Experts of a small language model.
Training: a variant of Adam for the experts, 321M tokens, 14088 steps.
Below are experts of layer 4 (counted from 0) of a mixture-of-experts language model. Rows are named router (the router's row for the expert) and show model dimensions 256-287. Each number is 200 + 40 x the weight over its row's rms, rounded and kept within 0 to 999.
After each expert's rows: a language model's description of what the expert responds to; "gets" lists some tokens that make up at least twice as much of what it gets as of all text. This comes from a sample of Wikipedia text that the model never trained on. Tokens count by the router's weight.

# expert 51
router,157,243,195,223,155,237,190,153,175,233,176,232,174,134,159,190,191,187,159,183,212,167,219,227,219,196,243,166,217,189,206,220
What it handles: Coordinating conjunctions. Conjunctions and list separators joining words or phrases: and, or, but, &, commas, as in jungle and utility knives.
gets: " and", ",", " or", " &", " but", "/"

# expert 12
router,246,217,167,145,140,179,225,179,130,222,175,199,206,166,181,208,218,233,239,191,259,98,197,274,214,222,205,253,176,145,224,256
What it handles: Closing punctuation in tables. Semicolons, closing parentheses and row-ending pipes in tables and lists, especially after venue names or attendance counts, such as Stadium; Buffalo.
gets: ")", ";", " |\n", "\"", ":", ")\n"

# expert 18
router,211,247,222,217,178,179,236,194,207,216,166,220,208,196,171,172,228,227,229,212,225,96,207,176,256,274,175,265,194,254,255,226
What it handles: Year century prefixes. The space or first two digits of a year after a date, in, or since, such as 19 of 1987, 18 of 1862.
gets: " ", "19", "20", "18", "17", "16"

# expert 53
router,198,238,176,181,216,181,282,143,223,166,176,226,239,154,186,179,210,227,170,239,248,150,186,230,215,232,181,200,194,211,243,225
What it handles: Ordinal suffixes. Ordinal endings and words after digits, such as th, st, nd, rd, second, third, before century, place or Battalion; also dashes in score lists.
gets: "th", "st", "–", "nd", "rd", " second"

# expert 29
router,306,223,183,141,222,256,215,178,177,226,244,224,277,183,214,271,224,231,152,272,213,143,249,223,153,218,176,201,236,221,238,166
What it handles: Sentence-opening as/in. The word as in comparisons and phrases like as of, as well; sentence-initial In, On, As, After, plus when, became, be.
gets: " as", " In", "In", " As", " be", " On"

# expert 50
router,257,215,207,203,252,225,242,128,207,195,145,182,195,171,270,219,165,168,214,225,267,96,268,211,252,235,183,164,294,131,274,200
What it handles: Acronym starts, section headings. Capital-letter pieces starting acronyms inside parentheses, opening parentheses before acronyms, and === heading markers, e.g. (CCP), (MSIAC), ==Plot==.
gets: " (", ".\n\n", "===", " \"", "==\n", "C"

# expert 10
router,282,208,152,159,200,224,219,236,241,220,241,215,186,160,197,178,142,208,225,220,253,124,188,186,204,321,162,198,204,150,195,249
What it handles: Dates after on/from. Month names, year pieces and stage after on, from or born on, as in died on November, born on February, on stage.
gets: " on", "20", "19", " from", " March", " September"

# expert 48
router,286,198,186,150,188,220,200,96,225,251,174,272,301,216,267,223,154,185,173,271,169,124,278,207,195,221,144,205,202,136,221,226
What it handles: Clause connectives. Relative pronouns, conjunctions and commas that open subordinate clauses, such as that, which, when, who, because, However.
gets: " that", ",", " which", " who", " where", " when"

# expert 44
router,208,206,202,186,170,261,271,163,148,204,172,171,208,156,229,256,252,246,228,246,262,96,272,180,237,284,194,197,217,223,282,203
What it handles: Mid-row table pipes. Pipe separators in the middle of table rows after a value, e.g. after a date, name or score, plus semicolons and coordinate N marks.
gets: " |", ";", "″N", " –", ").", "°N"

# expert 52
router,186,304,146,228,210,192,202,205,167,201,202,219,230,138,210,258,202,201,173,289,228,145,187,160,271,249,172,221,184,200,204,231
What it handles: Time and place in/on. The prepositions in, on, during, throughout before years, months or places, as in in 1889, On February 2, in October.
gets: " in", " on", " the", " In", "In", " during"

# expert 25
router,210,261,202,189,193,227,208,105,188,184,227,180,242,211,205,222,192,207,161,248,230,148,219,154,204,224,234,255,229,184,222,221
What it handles: Verb objects and adverbs. Tokens right after a verb, such as pronoun objects (him, them, himself), adverbs (steadily, significantly, widely), and closing parentheses after "(left".
gets: ")", " in", " the", " by", " him", " it"

# expert 46
router,210,168,151,184,173,223,236,169,190,193,152,249,236,199,174,227,222,224,167,263,280,144,237,276,293,195,200,258,225,184,265,213
What it handles: Title and sentence starters. Capitalized determiners and pronouns starting titles or sentences, such as The in The Verge or The Young and the Restless, He, His, A.
gets: " The", " A", "The", " He", " the", " In"

# expert 38
router,231,204,153,163,165,162,249,186,185,204,209,242,236,149,182,203,172,182,296,265,180,114,189,171,226,213,165,202,287,142,200,257
What it handles: Commas. Commas of all kinds in prose and tables, especially after and before an inserted clause, and between places or list items, e.g. Berlin, Germany.
gets: ",", "),", "\",", ".,", "',", ",\""

# expert 43
router,244,256,197,196,184,233,250,153,136,197,165,172,209,151,264,212,228,271,150,272,195,63,194,196,228,247,143,251,231,144,273,267
What it handles: Parenthetical and date details. Tokens opening parentheses or table cells with details, such as born, loan, disambiguation, years like 19, and attendance figures like (12,528).
gets: " ", "19", " (", "18", "1", "–"

# expert 36
router,201,262,136,163,181,209,243,232,168,169,282,167,231,252,279,175,219,199,180,234,219,89,182,147,200,213,177,251,235,179,257,256
What it handles: Biography lead openings. Lead-sentence pieces right after an article title heading, such as born, is, a, and the close of IPA pronunciations.
gets: " is", "=", " =\n\n", " a", " (", "born"

# expert 21
router,227,247,140,205,231,217,212,212,193,143,172,209,218,157,188,238,169,223,185,223,213,94,189,178,232,255,168,205,239,141,244,229
What it handles: Place names. City, state and country names after in, of or the, such as New York, London, Sydney, Atlanta, Johannesburg.
gets: " the", " York", " London", " Washington", " City", " Angeles"

# expert 16
router,270,215,160,160,174,262,227,136,153,231,186,244,240,222,249,255,224,279,139,243,264,72,231,244,226,168,159,223,226,263,271,244
What it handles: Table cell fillers. Tokens inside sports, election and asteroid tables: cells after a year, minor-planet designation letters, position codes (MF, FW, DF), club names.
gets: " |", "–", ")", "-", "19", "_{"

# expert 40
router,200,268,252,167,213,236,229,201,202,190,162,174,198,202,198,220,184,205,221,200,275,161,147,109,228,220,221,265,224,209,173,137
What it handles: To, not, and linkers. Mostly to, plus not after did/does, and into, after, before, by, would, can, as in According to, did not.
gets: " to", " not", " by", " into", " for", " after"

# expert 13
router,196,218,132,135,137,236,213,142,147,205,208,195,222,237,210,197,208,210,123,309,222,92,203,171,236,187,186,233,221,243,215,242
What it handles: Nationality in biography lists. Nationality adjectives and professions after birth years in name lists, such as "(born 1984), Brazilian footballer" or American, French; also year digits in tables.
gets: " the", " American", " a", "),", " for", " of"

# expert 33
router,182,277,237,205,158,230,239,227,180,218,220,202,209,211,248,211,244,229,150,227,225,144,283,210,199,262,178,153,222,147,260,268
What it handles: Indefinite articles, table pipes. The article a or an (also another, some) before noun phrases, and column separator pipes in table header rows.
gets: " a", " |", " an", " A", "A", ";"

# expert 26
router,202,260,157,154,171,239,311,192,173,193,230,202,226,204,204,174,249,172,184,225,258,58,228,163,164,217,191,271,200,195,225,234
What it handles: Table score numbers. Digits and spaces in sports and election table cells, especially win–loss records and scores, plus markdown header rule lines, e.g. 18–5, 63–71.
gets: "0", "1", "2", " ", "3", "4"

# expert 23
router,267,172,179,180,154,307,188,157,190,208,186,302,232,158,211,250,106,186,188,257,204,103,198,225,208,162,173,213,260,204,230,218
What it handles: Infobox field values. Infobox labels and values on bulleted colon lines, such as Coordinates, Born, Phylum, Eukaryota and –present in career date ranges.
gets: "\n\n", ":", "\n", ")\n\n", " Country", " Born"

# expert 58
router,208,238,168,153,208,222,198,164,144,193,194,196,221,144,183,241,205,217,208,215,247,89,216,198,184,254,192,214,214,130,210,252
What it handles: List and table separators. Semicolons, colons, pipes and dashes separating fields in compressed lists and tables, such as Interstate; US, Pos: Driver, W; L.
gets: " |", ";", ":", " —;", ");", " –"

# expert 9
router,238,193,231,163,161,217,235,108,152,193,214,264,196,184,173,196,189,199,172,239,234,110,247,158,236,258,214,260,242,180,263,202
What it handles: Year century prefixes. Leading year pieces 19, 20, 18 at the start of dates, mostly in tables and career lists, plus other table numbers.
gets: "19", "20", "18", " ", " |\n", "17"

# expert 39
router,218,255,183,127,205,287,274,164,188,167,171,222,246,138,206,199,235,197,192,257,250,111,267,202,222,196,175,203,212,231,254,233
What it handles: Number range punctuation. Dashes, slashes, decimal points and unit symbols between numbers in scores, ranges and measurements: 137–185, 18–25, Minneapolis/St. Paul.
gets: "–", ".", "-", "/", "°", "+"

# expert 27
router,208,185,194,188,218,248,324,157,182,157,217,253,149,176,212,199,171,163,173,264,198,45,215,162,205,204,191,232,202,159,238,256
What it handles: Numbers and decimals. Single digits and small numbers in measurements, statistics and tables, often before a decimal point: 0.94 miles, 1.5 km, 32.84%.
gets: "0", "1", "2", "3", "4", "6"

# expert 2
router,234,211,207,212,179,194,199,191,197,217,231,201,230,206,186,201,246,187,175,219,243,94,225,202,189,214,234,198,199,144,216,206
What it handles: Table cell separators. Pipe separators between table cells, mainly after a name or label column in sports, election and census tables, e.g. Party | votes.
gets: " |", "|", "\n", ";", "=", " include"

# expert 57
router,273,203,174,124,205,184,241,185,137,213,153,239,196,181,186,174,218,179,143,211,251,75,194,177,243,223,156,222,185,210,242,235
What it handles: Colons and coordinate marks. Colons after labels in infobox or list entries (Released:, Transliteration:, subtitle colons) and minute/degree marks in coordinates.
gets: ":", " |", " by", "′", "°", " –"

# expert 6
router,183,224,141,211,226,259,208,84,202,210,218,224,324,152,191,153,183,209,187,236,264,173,254,261,166,252,148,235,284,223,164,202
What it handles: Determiners after prepositions. Articles, possessives and adjectives right after a preposition like at, under, by, during, such as the, his, British, various.
gets: " the", " a", " his", " B", " St", " at"

# expert 22
router,312,229,164,167,211,229,238,206,189,160,222,179,261,177,221,164,253,212,186,265,216,108,301,245,173,244,196,226,202,169,264,225
What it handles: Of and relational prepositions. Mostly of, also for, as, with, among, after nouns like part, member, end, one, as in part of, asked for.
gets: " of", " for", " as", " with", " by", " called"

# expert 14
router,227,232,190,229,181,184,239,154,154,164,183,243,171,225,182,269,194,183,156,313,257,149,192,207,211,224,183,179,231,193,254,200
What it handles: Determiners before nouns. Determiners like the, this, these and the space before a year, opening noun phrases in prose, e.g. the entire, This road, the 2015.
gets: " the", " The", "The", " this", " This", " first"

# expert 17
router,221,257,235,194,200,243,212,233,186,184,219,230,253,168,168,271,231,265,207,270,202,156,177,190,207,229,189,248,207,197,258,198
What it handles: Census statistics. Spaces, periods, percent signs and words in demographic census prose and numeric tables, such as households, median age, females, under the age of 18.
gets: " ", "%", ".", " |\n", " were", " population"

# expert 42
router,243,216,151,210,206,221,191,172,174,192,189,250,148,215,162,180,217,252,142,229,256,100,295,184,173,235,201,202,267,222,266,240
What it handles: Years in tables. Century digits of years starting table rows and season ranges, such as 20 of 2013–14, plus openers like During, Additionally.
gets: "20", "19", " ", "–", "18", "17"

# expert 63
router,223,304,229,149,207,262,302,204,112,167,163,239,211,161,191,199,187,192,218,219,231,145,178,201,211,278,174,241,197,259,235,176
What it handles: Spatial prepositions, position words. Prepositions and the, plus position words like under, below, upper, front, eastern, in descriptions of anatomy, buildings and geography.
gets: " the", " to", " in", " at", " with", " on"

# expert 56
router,216,253,122,152,180,182,239,161,169,234,149,213,229,121,217,173,293,195,244,299,278,143,231,188,221,230,178,230,203,119,232,240
What it handles: Single letters in names. Single letters or short consonant pieces, often capitals or word-internal, within proper names and musical keys, e.g. Red-b-ourn, B♭ major, Wither-sp-oon.
gets: "s", " S", " B", " L", " D", " W"

# expert 55
router,191,249,175,199,174,192,266,206,137,194,242,239,146,162,226,267,219,166,220,241,222,140,173,177,259,226,203,244,301,153,208,243
What it handles: Commas and past-tense verbs. Commas after place names like "Boston, Massachusetts", table pipes after locations, and verbs after pronouns such as was, had, attended, and 've.
gets: ",", " was", " in", " |", " is", "\n"

# expert 41
router,263,235,123,160,179,189,317,183,163,178,189,186,244,173,189,223,184,210,122,241,236,125,197,186,204,301,216,267,249,150,250,198
What it handles: Month names in dates. Month names inside dates in tables and prose, such as 23 May 2004, 19 September; also year in per year and Release date.
gets: " May", " March", " October", " August", " September", " June"

# expert 28
router,255,191,184,211,148,240,273,169,130,182,200,221,203,206,258,263,139,241,213,316,256,162,220,227,177,199,200,207,193,197,226,215
What it handles: Numbers and units. Digits, ordinal suffixes and unit words after numbers, such as 45 kilometers, 40th, million, %, km, and first in our first championship.
gets: "0", "%", " first", "th", " m", "5"

# expert 19
router,249,241,239,236,244,229,238,243,171,238,219,196,268,199,228,271,247,169,191,213,196,151,220,161,234,222,194,181,234,229,246,259
What it handles: Auxiliaries and table row ends. Auxiliary and possession verbs such as had, has, have, could, plus no, without, never, and the pipe-newline ending each markdown table row.
gets: " |\n", " had", " has", " have", "\n", " and"

# expert 4
router,276,174,158,126,202,238,189,246,205,274,222,220,292,201,199,170,225,168,200,226,195,93,189,210,183,205,225,180,211,178,240,186
What it handles: Table row openers. Line-initial pipes starting table rows, dashes opening list items, and opening parentheses before asides, such as (pen., (from Qarabağ), - Born.
gets: "|", " (", "-", "===", "\n", "=="

# expert 11
router,195,258,173,141,167,249,173,196,169,210,210,216,248,162,218,178,226,188,229,293,242,113,211,250,188,259,244,213,206,206,183,186
What it handles: Title-internal function words. Function words and possessives inside titles, names and table cells, such as of, for, the in album, law or song titles; also infobox labels like Preceded, Starring.
gets: " of", " the", "'s", " in", " for", "\""

# expert 47
router,225,213,196,169,139,244,211,168,175,269,162,205,185,167,189,227,209,192,232,234,144,50,189,210,251,241,204,181,271,158,241,205
What it handles: List line boundaries. Line breaks and first words of bulleted infobox or list lines, such as Born, Died, Order, Coordinates; also team names in match scorer lines like Colchester United.
gets: "\n", ")\n", "\n\n", "-", " County", " Coordinates"